{
  "n_layer": 10,
  "n_experts": 128,
  "activation": "squared_relu",
  "router_cosine_scale": 20.0,
  "norm": "rmsnorm",
  "norm_eps": 1e-06,
  "tie_embeddings": "early",
  "beta1": 0.95
}
Below are experts of layer 2 (counted from 0) of a mixture-of-experts language model. Rows are named router (the router's row for the expert), up (a neuron's input weights, with its number) and show model dimensions 96-191. Each number is 500 + 25 x the weight over its row's rms, rounded and kept within 0 to 999. Numbers have three digits each.
After each expert's rows: "mostly gets" lists some tokens that are sent to it at least half of the time. This comes from a sample of Wikipedia text that the model never trained on.

# expert 87
router:475501492512501521494510452456507499501492551474503487515487463517533484560492498509526502512523525480523533520531531579509484512483469505518475514515512538527518484526506460463505521492490481526506499492549456538462529545501504528495522467507467498525490524500511516426512488493514536499
up0:537457510479531496488503447492514495484487490509507522519481482499497528472521460521498544484490474489531509499484472516496499507491498509463487536517517533485493536523515469480510460485456475523486538483460446500458507526501513546505497463495497504545519526524496527505519548503525489503
up1:543441500519525534518532490509529494473527497486495489521526527462470531507444542469504451491507478489523540488489500481448534510473543478519464488488481497470527463525513498493504522500517516541531490489472495495526507499486537538505495560489513510505509521489495514472505508499471526481
up2:485522552494528475502516551487485490479501528462464515539510502503505494507531490493474473503536498493469498496465498514497505490503502512503519519470465548441467514501495507514497507511502508472498531543502504496500510524464496468487484499502471493494486523504469499498483473531489532489
up3:548476489531468527474541504494489453501510456441493474459466505488506451505427474479490503527471538447484460480491518501473515511490541492515514495498474493486511516509462461511525498493471520414541493496517496511506488506500511494499471475531486467454481464525546485497489484521543535506
up4:496493550493498487489469506516520536503483497493486507447504512510522524533518513513594500510479537510527500474498522483460482476511489513460511504516513500509500506471527462535464542497507536495466474460506525505487514532508491494492500447494493480445554506512549496479490524519465493488
up5:488514463515514509495497481468513519470509498483475521456522479487480490575517465478489507498527495468492502510480516459464486519465526526520520531466533515500501504493500535444500518533507487510538511513497557493496514466550523508537484504503498508492503489487454471500547510501470508456
up6:487480522477483501500506526498501544484519518536499450525501512543537501469498518509519502504515492502510438526533519519492511488502476525484466482540510532502471508564495478530552470491528507484492507493466511532490536489487487457508476486522555490477464555511512500489535496455512470532
up7:572510522495488469476516527498515523495519512455535480512503492471471544463482508505491520491525555493484512538501497486511486512464534517513505441493498521509495519489508507511528510486503478495509452533523508504458464528448498502484514502429475474525485514556464516470489519460511495461
up8:497521501495526496454473518522481486503509568489511498468482524459477507477520517512527499470517513449534499474522488507512531532509445482509531534484547508455520533452510431454459491517489497438539489493518466504526480491505518499511480498536484534497490514519529505496478536515459485504
up9:527437529491453515481498546479450509512483526504503491491455534503458498536479478529467552532498527537521552505495509501483488499496510489529512513480490524517496481501488483472550510471499540554532485490481513496460527517501549447455495520467517526554442496521488469450520501504509487450
mostly gets: " David", " Mark", " Mount", " Daniel", " Peter", " Ben"

# expert 60
router:546504487483491467531480504497492516507515527478463502528491524466500532474481512516558470492518505512506512528504497500530540480449489495547459502512493493499498456497490507529490537512518495475513492508484483460461535492516569496433485494483542496506510482482488518541526497488467480461
up0:498490525516501464496499509497510495492532507507487492511508491494483469502498483494528500462510455448550483498470540470484511476486484531473499480489550532474450587504462501479541468486495501512489478492508521487476513523503519476531562513489540504447499497536480535504475524514454471466
up1:537455502475504460502496452509494490494507465539471460508470477503526533500483504477462473519483554516480500500452535447523498502517451526465484477526473494449479494528471498465437490529518530465456518448495541489484510508522487487511485536485532500504493490480516518472489494517525475525
up2:481529471530473502516483458468496535490492479505503461503482519509500471508499476487500547503484534478506536481527467499494505502491512505504480517492489540506449518487493507492546482490514539457531502504499512478520521477496500483465454511508542514447499534498512479556502482552516514513
up3:475486456487467515485502494492511499508495488462441502543504518519519473504493512519510502506546535534485491482489478504473543526476497467495479512468515482519439518473553455487491488472473491515503514493488463490500515490501457519504475529550462527515486518489494490509524532544504515497
up4:514517550470492538434512465491478513522492503501493487526458532488508521514567536512496441496467473495549500520537520500470507540511523445498502527504488473522514486512479476504496471477479524519518495489524487490527482522529513540477578502529502521503506511519474496455517513495512499532
up5:472491522497494507519499502486481518532503481536462480528469499479509458502460456533498505480482526506472476511517547448513521478509482473509542466515484530483478491473488512497458462505521439524485524523495451495560465501487485518509521544525495497469504469508493478465521531491528530497
up6:505485476498523535510534455529465506468509502490514492546507535498535537516470510527530517468495489496522478450506476517496497469528506515570529472527484472498505513505528454503498513504508508480489499458507479484526526491541549498511439518483497492491500523543532505509533455486500524503
up7:484567478516512511496515497494478455481453489481482518449488504449519483506493505467469524513495528493527490505526512528479467512516499479511532501518472510474450529482480547487552528494533471477477513505515530517461502513481485490554491513493493487492495480473496494490485489470456545500
up8:522474530536504495525473567520486491493491502556489452528509511468482478471522480516487491562508523487517513478490538520535506519500486523496549491531516492549495480527495504498516485496491490478488486481459487486507522515475506482533518535478511520492477468492520526492490494495505489484
up9:470448483491470483492458487537450495445520493543466477506501497506523484499545532504450536468488500480510505531536439473511495519530494482469492507497552513506510447563505432509493461524505491493525482476485503470470482482509475501479476495524484506504489488482507492503529553483541506480
mostly gets: " District", " Location", " Phylum", " =\n\n", " district", " various"

# expert 113
router:476517458481495504503421430480519477495493500492467469535530526502491476517511496508547463504549501503500525528482517533483487506495477459522508486547520521516516522469523525501524522489467501494496494466535506539493530503526485472506491534534497534541537509483487482462487528480479547494
up0:507523499487483490460536505502504497475519492524473527449555464506490523473555497504499537517538498475465480501482498500481488523498557505463513502514519519476420509465483481493509451507465469480496519493471536469498522523482494478527458524515537519492515521483472473517522470517470501516
up1:499488493505516501468508484473490504476510521522536502505497500491520506519510542493437493509529482503498515504459469474497482441493487521514498526502505518458504478455524497497493474507476507535503481535469458523520477503500515476489463479537539529498508517473453459532484520524518477545
up2:480494497477517472492496500531493507476495479497515527483494477466487479529517512503447505475536505478493500542495510526507539538493462456524464536466490480493538480513486523501480520543480478495503490505521516545485484465462510522457519485529455514539481485501528524487483529503504495512
up3:479460511480521482502544465526525480487512503573535456556496477496562538460464507506468465526483476515434493494496474475469495479553454516487480543509469443504504469510515487505516491510468465492473526496493499460503480449506511539488495483519579485507499480477548495494501497487490468508
up4:481486498531498491498500493513518514485496480482540502488492494545514490491536492475522513543508452493525491550544471532532484462495476497526514496490540506497547516512481501500541490439464505522512463485490463522501510516500532507485525486549498513494539432509489506462456519461503487461
up5:506494498534509519510529472481419468499528530523486541485474487553556567501494482483505536495479543500519516488476472527541512544486522452455502505537486509505495502487504517460522488505538469509497566480528457536468553498512522478492490491504499462518495517492544495466543469436480505516
up6:491469474489494476505493545503461500510504516501467497574470518492435462519482515491522466448514519539494468516521516518501498495503523491517512502452480503501499506501524526524505474501511532480532504566506489521455484464533513507538508529484509474518451497488495509509466544487475541534
up7:507443539486492539494512516457476457550460521446495512505517487481451502500521510497500541500512486498539512523487529479518480493479585502536498481520511458469519505504511514489515511495457493457456499527514500499454504498484482490500463484505509500477507497499559449506500453504485500530
up8:492468482495499489460474510498529532514506521485518513487501510517500481486560499512484497462498465470489504517507525518505558508531494511528457470482508534498517461518440510486507522499500471479488512501465512491518505486526538506549527465512546555497506518471508526495484498522471448554
up9:490497521454507503468502500507493460467505522539498507460489491466550492483541522486501525435488519473503496509504555520527447548477513523541510470462548531540478458494511468500505435477492457490496515499543495512513504510507492505524483444515483532509483489486526513454510485479489500558
mostly gets: " Mar", " J", " Al", " Thomas", " William", " James"

# expert 33
router:514494503485524528500525501549457472465485504504506489519487453503522466457541504537493508469540463479470517457517517475522496525519470536476542487541488505509513500471547475515526533482515498469516517507573515511499524544507466487463478465476478473521503485500520456495485535496484523493
up0:526532500472463524492502492498526510541518488495463494477508503469530531510513524499513485445492478505503518457513478532477497487489523508531534509482527499482479510501514475479503541501503520532471506492471508477528495532526520472511459500512536498510518537510454503511489430470462496522
up1:542544498450510500534482495530492508508479476561486532488515520491467505503519517490472533522460532496477485436496525514492494471525488485440487534489513468528500493484528486504502473512499541485503515510507509475496472451526496546503503547504496510465461501529483531500486492487513509529
up2:450500438491478479539489548471568475522520537479504513471497541507475535529481470480454520515495492534493508482497486483489535488484498478463486478478504519533513534515465520499472490516512499501489509504490496502490505547504469501558511510512484503517498492555502520487454519533476468513
up3:475563544493486493468549532494501499455474517518504489485451513490513477457507497514511476505486493510492542484504488526485467486557497461469517481514521491531477485498475462485520489539506522494527508506509468511485501544481522523547522487479522468473552493544542475494490490502517507500
up4:488519550529516457486509533489464509504518549476512522515496463467536509529507462556524517501514508508539534471532539528540499507487482520502516456458548472520461525478511516493446496467508519547479481443497486531538464484558521517510508490530522489484488497457487505449510505461492538536
up5:471441544490535512513522464466491509516540516471458490532466510489532491469523492471493545464498500484471465537465473505540458532524497478532458472525484458525486516515490550531516509464487524558463569507515469475494483465490495463494501533488479514502540493469492523516511535491516523489
up6:530484482496486480469513541459498540500515450545458493485474491500519516523495483491511534469465501463523476519544484523523522502542521470484491514497464504455465518482497476520519488492489459524499516484502521507488525541498488541477489504492527451502489452447500483543495499504512502557
up7:537505494495501470482508529469502498474519462478483496476524502508535492489492501518478474503514485530486497501497524482504469520526507507482510480457503487488516520525499475520508463521486547471515479479511528482517481497507466513469471487435528567517486496493541504497468495526508496539
up8:468481522540491520461508540486452509509516462481509548488524496483517512529459491464529522534528508512499524491491504497518515499465475508534478479471494493474486509492514536489531492463474522500474502481530518480516540510485474466494563468525502455492500489524481496522454538489470537514
up9:516493529537516492521516472489523534464519536477489509468531526513497489464480554525482508504543542511482463502513507520492479486538486495508481480486551497548461482482483462472502464535531534494456500480529486462473499492450472472491517513494460517488487498467523523515471494536494480475
mostly gets: " US", " DF", " MF", "X", "/a", " Carolina"

# expert 19
router:518516471539472489537484497516491511508540542464520477535486535464504482479470485485513533497528498472472467496512547521532521447501464502519509462470495509506501490532512532491462500444519481506482473497522512523491492518484513479481482513526463512529507511462479539419452514475503462513
up0:514486460517433489475505518525544522514495553542532512510483503500494501480481506489524481546494471481473477479480509496527509535476511441504534495514455536520497507505530489488512492478478481518515487537504537497505566530482480467476494492531493481520519530516523503498538513525500469457
up1:501491523504445477507498461552489513529475487501507462490458534457487495548504520475458497499466509546496506510529542472496515482489502514512508528485457518526462470503501499499507501541505516527469516486461476461501465515522492509513553482529511512493459535525506462491543445509549491487
up2:468462491500517531522513502475471522475517491494534465520458462571468520461509480523496502495488524480481488492494481484516534506548493519489488494518477498505446492547493502508498508529506528496482516474504529449543525484457498515488505490495452500536484474508504464491493518503514469553
up3:551463532509530478481528535479526529528471538540521479539523491479471485516485510516481503549519506486460482495491523477486512531480470536530504480486477496513519505507470520533497519492524465543481511495506498455495452532506535513505563478511471493489495502488522513473518502504512532537
up4:490513507461525467524464495483495508502534476493512493502476550513533484507482489492465478499493497525507493508491484538468474487520493512508524494453493509470527502452497496489448558483498499509529515449466461505508466481461502501486511490503493515494459455502500528540526487488539492493
up5:456505481499460494517515493518518490542502522477503525545471495520499504504462485528512525473498501508476516525516545472491523467522493474479536510487497492481478470492444472525509492471488523505503540490545466525485542508485522509546486552484495446509516543493516511453550477536463474526
up6:500465524509507523453535552500526518524475521468529512490490472489514483483485501493482475481448537457503495502500486523477485517480507470503497570549514536501493477493529438468461485466494463456504513503507530485457457524530549529507509490514484486526476456547522503493494500481506517514
up7:520495543499469504498485503503535509481542470492473510445498490479510518537488525509501485514503517513493532469477567515507508497519447516503451508506504542460456542484498481545489450505493524541476461473459530506525519527497498472509492513500451560481469537511561451509493501504491520554
up8:510485507503489483523485507493498537499493515519492529500488510497469487520468518524522480481464527494502496487542496495480539489525507510474490528477502490478469459525497491498519497511512535514500524457492507486537501496529508502491490495504466531490514503532441481497487486496513491463
up9:494505480486495486466535518497515511493526515551454504524508520498516465524504509515484506525451499507476496448483485552495506499498472446475513518530489464524501469540555469510503476511478470543472479517495490506491509485500547451511492464476477510521513463528518525513537481508487481508
mostly gets: "°W", "″W", "°E", "Scientific", "-based", " Animalia"

# expert 98
router:495523466526471550515495442529490518534478499481541529499526533551503514546440524509552455504517501532539496514559507498469526449506472486520505505525480474516484499495486454511482516521492544518482502492531506448529449495479492500512465498476484530524493496540507515518504502526506505512
up0:469505501492494482495438496493521508493449488489483492473511497505505518495511526513528504477475488428535530535506493546497526499498502488460480482531478534465561497468519465476487507520443456504478513487541531522512537510509480502519515515518511506551560515522482506497479510495471497490
up1:490537516505469510485535499468451496553479530554495485522501468471474481477512500510486488505497491525467509508515533472508497512501512521510494477485458490495488490471475483462503527491508482531504515517524548485508514555500560500579474480500511485467511503513501532502465516510505505526
up2:534532499491526529505473477548501524486494465482493516516538452516495500478503498535494516504549479526493492486446505477473484453470497527496528517509544505493502551506525458528529481438477479553503484521491484521515524472524514488516491486481482505471526508500480557484552459481502465484
up3:505473511566507508513490479527474526504511526489518519503485513516518484451496535500557501504463548518504475472540509490455571507501459491528502485506502453483485482549510492557460497518511479508528496454502527487522484463509516461460482494481529464513487497512497541477501517513557510521
up4:547523502484501555527468515500499516513553536515497480486496489447508517490528486509514507490519515472530534528492534492487507492435475497483531468532479485455504514449509485479502503492509521472477479497502506525522513484500485492490492516513492494501506523535481473501475503416488532498
up5:508542458455505500495461507559510529480483518487511456486525524505522552455535565483518491520487463490494483501505461496435477474541484509495469522477536513503479473512503518512486515496494470479520536511554478508516509526493487519509454504483505520515488467483465479517509504481527463521
up6:483536558492510480501505481516475503465527502491459496486534502504510512524468526497517516499455441545499493526532530477487526503508495484519501457481491492510497500515458489494439522514486530546563507460530470533471502491518489523475493494480494536534513520482498440431481495478546499493
up7:453500498513464520496559513503545509506514526446500493540456489513462542507468457469487525478491468480521527503536502510470530487530483476515521488490512544519502496545493539505530523490489464508486550516518491504512511503472511483495521522470506466491484475496517504465481507480509485468
up8:498518518545501501497479528536502496496490524490497486481495533497489491474507535525532465473439491459498526474540515451494490524494502503516474555481466488500524487540483486507509485492478518520474531508529508515478570522518544519479463498481525524476527452501489476456509516521449477480
up9:486499498464493498476519511548488462459452510536474481496520503487505482518532516541513484525503472498500488471516516488530508469468462541480543511507504453527518481493532483521500487526514466465540492464509463474554559515514487491519485513527505525539520528448474443504483527504489504463
mostly gets: " −", " ft", " +", " %", " Label", " medalist"

# expert 22
router:513500512505457474533502517421485503468511503473481520476522512506493464525476474483461503459543537507506514488514531481536471513502511505485480514479486496468491487512509469505481517491491529525533536516526467505505529467523489511534521559478488538533543486496477500455504486503480481476
up0:521551497475492485509503463494491495515541486516508509480479502479487458516457492505526460534504540488506493493503457517511492495475482488504517535485467516499496487529520481483486502505497454481453513473574468518472532523494506531480477503535511510501471536493512525494486503447515517497
up1:489475518495478524522515442501467539526492472495517526516494487479457530476509456468505498492528492479492462509455457466531465483427511513496487470484518498495484478460528537503479495521469475478486473488494537481504540487497481526500541476473495489502439512480507452465520464544504459490
up2:513505515502469444540475532489546479460532517498466491493509514509496520483496487480512454490533498473536460488519467473467526565497505544468515491469471484530441465495484501483514483520485507456526529489510547540530488481470486480491491539494488521531530496506518514494504500526508492513
up3:501495473487517498540424476479496484472520522524491482526472514512491503531513514537480506470463525456497464515514542497500523518543515447483495450500506514505531455484459517505501474475487521572490553467517451479523463497488472488485472564506508473522524503458476547492497521525504515488
up4:503488457488509475502498492506524471519469506468506487497534491519494494470526484508507504478506487502436433509493544469487486515493531507510546492490485499513488508458507475506505541499489488514490476486468488499503491475486520509554484483506485480511528531499522503496513474496475514435
up5:427511470501459504507514504491493493525477480493447470476478539475479467486521533523460536496482529480554530497523515492466458495488520469487481508495477472468512515525555473505504497495524525513509481545525538521507528485506486497492479529513473473519502513514508490542482537484503511498
up6:498471498492507516560462504470503503490529499541471494494521509526513481509543503524498519452517519497486488549493467478476457519528541444532490542484494483528502454485492469504507564523470455478511497462468516473450493474488515480523495473490505519497520488463512523489487498533515482474
up7:490477489517510499533518481501482502484505542494525539487493481494492484493491528506476470532482509486461548475473501528504498503540487544509479500502455483519512519451522487491509502501502498496526485468514488543543511481510517492551524513461463510500524445489490523526496510486458511468
up8:480475531484520469469511531483469464449473554521524496453520517491521501484471534543496532504515476498484527516505505529507549555506533483516476552488503494512497496502474464505538517473480483482458486471478543505509480517484541529488527469530488511486495473503536492466498555490493469525
up9:490497513514487508476492473465480528523428477507475507530518525514496510487514535512509481486485521486534525518526486498516525493485527514527457494483526467482497506493514493525447523481506492493541479515526495502513487527509472504480468537510471489489495533472497468517545488487505508482
mostly gets: " there", " following", " where", " due", " near", " After"

# expert 41
router:476507464536488553460525492490503542510540477502500501516517497499527455483442510531534488486490502487510539462513500515545451463497465541515513503530465492485484497485491488480469518530524472441508505502486526481523464491527519516472476485491533500504454471514494475475501473517519564468
up0:478453476452486512523525519532484459498530515532477515491530530537464456483506517540466527498471485491475521521548468488532518474519555519506510497485482502536518505547498544516501485519532562502520499510490487497497498436519424528519492475520513529482479518458537536487496496470526481502
up1:500459527508474497520464521478494429524475523457533508473486534474497441491534515509512529523499521509495509557510527482490533536518450446508513528506488447474519500498495497512460507497456503504508502537489497509511479487506433440510484491504496532526511497523485508496522532536493496510
up2:497516509506497510477494528476472509463531512458527450494475521547564509549492523479458521513446481447508439485514469471515514499513475494509511495487498502524504440488513460505531479488482533517557496514536485498501516482499475527497523573500497499476476496502464510521499497492515521476
up3:462503511544516478528513446487499505478484443493505478505477502552489536510470508487483542479507521499517499470548496475540470481518478497450513492520535574470478497487501533498519503463465471509511505519501516525492481504508468445499480493506488529506525475507506471471496515502502499486
up4:515499480543565456522533485521531460534477496503512464499484491516490532471431491505494548511508533518463505468493496518497518473526545506517480526497510510491514512542456521490494485498476483451496491502485514529482522476487523522485539495499474425497482535532501489502541537519508506489
up5:523446469503494496535538506502457514499437509505496459475491497497512518488531490469523511532557556531475489509548523487524548441454468519452495488527489515483485456478548495481504499495482480496470529502503483489491497553468489509513495479509512504475496480519465521478486529451496515515
up6:503488532497520515483475529518511529474523578446497490504527517512469480497477490509486500539495501474497528471499500508498438507471513522509480468483511455456488478488462497476491541508477474488479524492502496482479478518534556477521507500472515514481518465477528463486484521489492536486
up7:514490472517488464485518480495527488528515515531502511524526490441488491484511511497433493476518498450447540490534529499549486535506526502481500500452515511519515471555441480495495484554487502532554510506488483545520471494554516465460482501529457507498498478496455531526489558526484524471
up8:526495488485514436476475546508514508515524511497486470516504498495492514535545488523473544523487470487479522533493503486489507539493533479544511545491487499509520500489495554527467494498451472510472477516522495467565495527509562483475477505522523522501474502555514540508528500532481516538
up9:513465507495499491464501500491535490535514484493548501490494523532564517529507529504481508519477453517499524498520465511513477509514532513548521479490493500524578477467488517483509470525503489536534496505516464508562527492470491466453464541513543526490485493486501503488453510465533496523
mostly gets: " States", " US", " France", " Kingdom", " Canada", " English"

# expert 11
router:504482522468479476501494532494520475529518494500485494487493475518490487537511485490503509459481549520443497530492502476517502459509484506501500520483444529467483462530518489449523503506524509495469528491524452513491492458483492483540480480479529505538464463485542459475452505494471499503
up0:480456509492464515489502514514486485514469490491538482472529502529472467480505508474507526536495511487500463528502492484496504516512470442484547464501540492483537443503521507523517481548529503549519487514492485523481517486512483526520495517522509508529513479498479487486477519485546518460
up1:455466480478490496480504482504540510511508524458502511516503481524513493474506526535506475475517551532506461540511522473521475508517499506512517506457537542501540467473452496488501497497477516467497481448531490521475508537506485471461505490456431485566502537476536534466514506503522501518
up2:509534486468507497492491517512516496512520490531475466507474531495482523511548508525482499510526523509554507476509484486481528483490488506509518466514464483495473515475450511494489453499501488483474509523498523546518518512466456539493444505473482501524460494439516527527503490508531496516
up3:525468507481504470528496479462493511531534530510532549511486455504490490505546469476538469517460486519496491501470509514472473478538525424493505467471486463565492499515515476485498502515454513517454531519466530522530459473532489549488519499498500522442497480472547517480488522500525453527
up4:472542506489526480529484493534508478509519487538504515509476532532512517485461469480492518494501528542467506542497529508504487485498540551491521507456513533519503530488502472495498482475559458540469500490531505514509491477472486476476508514504504454476537536522488488505515514496484493478
up5:493522488548506521524506501490481513485516483526500542421513502457494485536504514490505463504529450492479492490503513502518530511553496514513482468511544495449602497500523505538507510546468518512506517490501498538471479459526511508457497476478512489478548508495495500516485443510505479491
up6:466472520469460541523456520498507474536474491500487503461449474496471541518496505492528504493458488520519486517502500488509479515482471495494494492475486517468482506484503506480436520491554484525479510485490502501485488541490502481559485477492499504502507506511519499561541492470486501494
up7:525568501450492524502508542457507523521543507506549465469494487546538462537442499463445512505521543538525516491510530511486461485520532511543507484516543475532493497566465490478443479454495474490502477507529491491480538477456495511479536490487542481509486467544500486471511488467494456507
up8:498469525519474511472514498502513501509535555512501514538449490511486544472473481464506472506517472488513485462486467537488489524495540488543507465507484494505519495488500497528494530507474469521516524506495498526505534506558475475491475521481497495518523490482514497475500495510468517482
up9:518482471526513499497448514514504490444478526537451499477507485463481502468467554469557468522509482505498502513542531485469507508515473487561470461471520533499489544510494472486512509496524565527530438506499494462466558514523538502508505536520519501478520514461513530450494447501513507495
mostly gets: " political", " social", " ar", " pro", " film", " comp"

# expert 16
router:520496524501484532497504513515480510534467475530523527517497536500463502487478510476493451509490488490467493518502492498464504464513493497454499520539515499506477509519513463497557494489481482529450517505544523487503476520498471524517462503504459493510510487549528490498511529546496505546
up0:485499474493479485495447516466499477480511498495510500480502517496495507486524489514469491477526522474509526524465508536514543519467503497535558456488506478512513547487528497503513515483457530522482503469511525501476495527476511504495525502476519453535502489521528513484531501471474493508
up1:513490495503494537477490524548482527534488516517504497458505495526498536475469451528477505505486541520467492512495472499509528493475495519487485484490508514443520529505517424521513548446495438488478515478516536503453485510509498518497506470476460508516491544536507551521543508464490504498
up2:508499480521504525485477495472503452524476509541528470482487487482508509481484507443516538527481499513504503455491552475437473496539518497463498505498522498513538527566534517515517537466486491513483491539508515486477518524523507508542485510533469489516529462499514504513534544506469514515
up3:495520507468509524467506492510461516488563480516521506477496517517457488481536532474482545505471523494496486532539561499486447473501520532535566476501543491473476479495522440485460473507512489549529502516531516476491518508504476477500452533525538505467467538534540517506497506522468496522
up4:470485518500521493462510487533520521484542511491504506536474506490498474444480495496554455497498537467501489482514487489490469449551481509496507489470457511477485502470514465480509495534502461502545461494504539481496476526485483527501505531478513484529519513448504483491469529522488429529
up5:516479453521522512495464488483528490492466489512490548526504490513507488502523503477483517432498472487477515504439494530507552481494462533467525523511509533505517498482510544482514508468500451504511519483527568479493449466506452490483506515501446501506510481478490491520519517513509518530
up6:480494518521512478488459469501536461497484463486479514448515526502467463537488479528488485459478513509527531508511538508551511510465479498490536518485501515509499536466521525535492519492489515489539474524511489519471499475462546500485482510516529517490449525492491458523455516501509480489
up7:537508506493491494480461502500500534503513450475479537516501508477527498448559479539509485488470506477515521462490516470510508459489497528502523487459501504517458477514521508548485474492508465499496466477510518465507532526461473522450502484492446511497488467545531458532508469504492476526
up8:477501542483518498521493486533496498441528515496470488478489486494476468500483478483495477505494484463463500479514530490559521449498494483516565526490523509492481495514497499524535486508469492491496478523484485487494508496483470498539512462451500491517511523463522501533478501504550487508
up9:537448472504513494464507525504524483490490508524478481513471534480509512490473446464481476515448491490511500483507525485485511499468531489536526522423522464485483549496493555575496519499482511501486471485519500458543491543499488512494503502523498532506529487517493518505540513487524457478
mostly gets: " ft", "–", " kg", " x", " mm", " lb"

# expert 82
router:486503484510481498492491455503484491467515525510494465503491554485520526506504509511512496491499497491490490469531531490525511463496513539528511492542489496491504492476524500482519511485487445509495490496517529536501499536543482520548497532510485458494498448494549461486489508486447501443
up0:514511545490544483480517508473520536448485545499473495465524499496516481486508467473447490508507498506483514518474467516514524521481451485502478511454526503498517511576522504520515514520483473504508491521481497477521467521475483559510530481473471526505519463506515470533515551522508493477
up1:515456498512503522498512510507503481454484506469487500505477505528432498511490481523545519487451484473539476479480492494513506493521473487512468503478505471513526488492540504500498465495474471497528520469537507506486521460476538487503499472467493484518524453520513511495534525538446517510
up2:485557540467509522522508496515475459549533539475498483507498528475552472503521500515504506495464496499474542521511470484501477523493474500502461540508442516508458520495454546480483525516527505479461480490494497522460524486480474504495522520475472524502467477521458476515481474510487508505
up3:519524472460517488510521485437486461498545502528517494503472500532496509478485462525504507491531518510524493502464509487511484475543497503491513506490483535521483516524419511484502499494507538525551475470499486474555461515475471509494475480515513503471526466505502464494509530498520507533
up4:511474504487490491505547489495485459500493461472509497526461522481491482434455505515506520448503501497519489515546475503500494520489522487501476520484477515499494562475503488522491470462476476482485522491513499476482499513547506473508524451482471530436474449555486495505514488486482539492
up5:447470482531465467486541502527514492464487530482492493498539487490455508517523469483453489505552475489486476500495500521476517519470485482514532498503524460474534482491521458512503528501504498448516498517559511461507491449507454511507491531510494481490463513475499513509524509485524498481
up6:522473515418487499500504511472492510505506494506509526465504510498478518503533492515496470495510547521453480494475556555515486535482499491509529528468526459466456503513522457505486476543494499505497474499489500523489505505507486464510516467549519518527467535498486527499478457492491508480
up7:515496516563491479480482496491501500532516494451541468510498475483495526537453481497513512502499506508506506485490488553486477459518478526472478462479506476474531461526510504484514475524505534528478481513488516494507521452530470509462527524515488498513515499494514547519496531519526538481
up8:447540487480482475497503475474516467520451506440526528499515496538519502508526559531480478495539495493545502502520484477521497515472466508482536489510557513517530497527508546456517496490503468515529478483501486498497473527476500492522546504534520487539498544514537467492481489475535483470
up9:499494488502531521524515550551497529521535528505501517505527509477498527489519492485511510453498439474529498500502550475539457497497519551510479501478490492498506517485490492491526477481499527506502509491525471480570492494503496482509444515488501495520521519509517511565524480518507476486
mostly gets: " Sp", " Co", " Br", " ch", " DF", " MF"

# expert 42
router:479451509499490496505482499508501501503548508491499502447493554499521500474496495481483564500467524485504461455512492521548517505493522498527533519497491503475480522519478495432486519501532518487492496502495448488513482546504470536504494499504494505518472484515459491509505502477483476459
up0:542492481465493462464502494466520464487506477515488522503532504511531506483503521534527516441471486475485483504465443469498494518521483497424492479522492526503539558461551544500481500511504500511479479534484547533483528511456480493511483493489513517477501486482462478495525523509483526544
up1:477514440540506508475464506452513498518496463495469474482516506481485516521486508506544491550514515517506523538464503469465534462548493510489502472532483518484495490488527491428536505490472516507513480487525508502493449520474513489483506499531539502524502510469496497501500516516483537501
up2:519491506552511533545516501495491542470497512434515517476541474518518505497484512496508521481552523507523515504504502519562520499500442545554540543479493491454509502565573483512514522484500446528502469532504503471513507495465503520513514498537509516513523499485539489518504524516492506470
up3:511471500563471528465535534477493526452520472499504508470473473512522514512492545512465526507521547453524486478493469524526436470467513523486492542492537511522482523510522521518516499476478516469511528496493476492499554498503458478517539515482508535520463534418484469492457496513521530520
up4:504506503496529480511517508472504547498488509524503507505444505525497502498522478469529499516458498488468531495491501459496536510524440525484501542485516514469513503527547525523469521464461512523524535497476486484494503508490508501565500501506529475427494515525518477513518533511512465525
up5:498519480504479465486530495515510523543503513494499462520479474488468508506467490507518535513493493496515478485488504510497486496473502499469487514480484509496523489543533490527492464523444532516471461526520477515524471526512503498549492486501556491504484506493480489499473521512486512463
up6:521499540470529535471468499522496498523501491517482534520521522514556489524460501483532520522491483484437501465482530496479520501515456497501512549513478503459509536526515473487520473473512549532508495499527460513507493504506476516527468535507441512455494472506510470500530464476483472486
up7:504500477522507494489425500555487502556505484494519488523514508465504487490503512514517521528520495519526533537463514492512478498498503503507544521501459492493500487469450490485534485504515542519530422503478486474520543514534458497477450485491488471506460544535518510513513544512515496503
up8:469498505502524460436526493488511479553521574508469469522478472497515490499494512510501491477519462511536529467504479538496534490489470458522440481487495510463479500467547496533484494511494507473503548491506451490529518512484507498502514513503453485481495520453466507491494515473517476493
up9:497511474476472495414529489460500493482529525496517479453532533501528510447513537488465495504519513502472467523500488493578498498476471486505495504493485529502480489508518529541511502469523508462508496481447523484515486528481502506476507505528484533505504532502516519490496473468483529487
mostly gets: " different", " set", " similar", " comp", " how", " pl"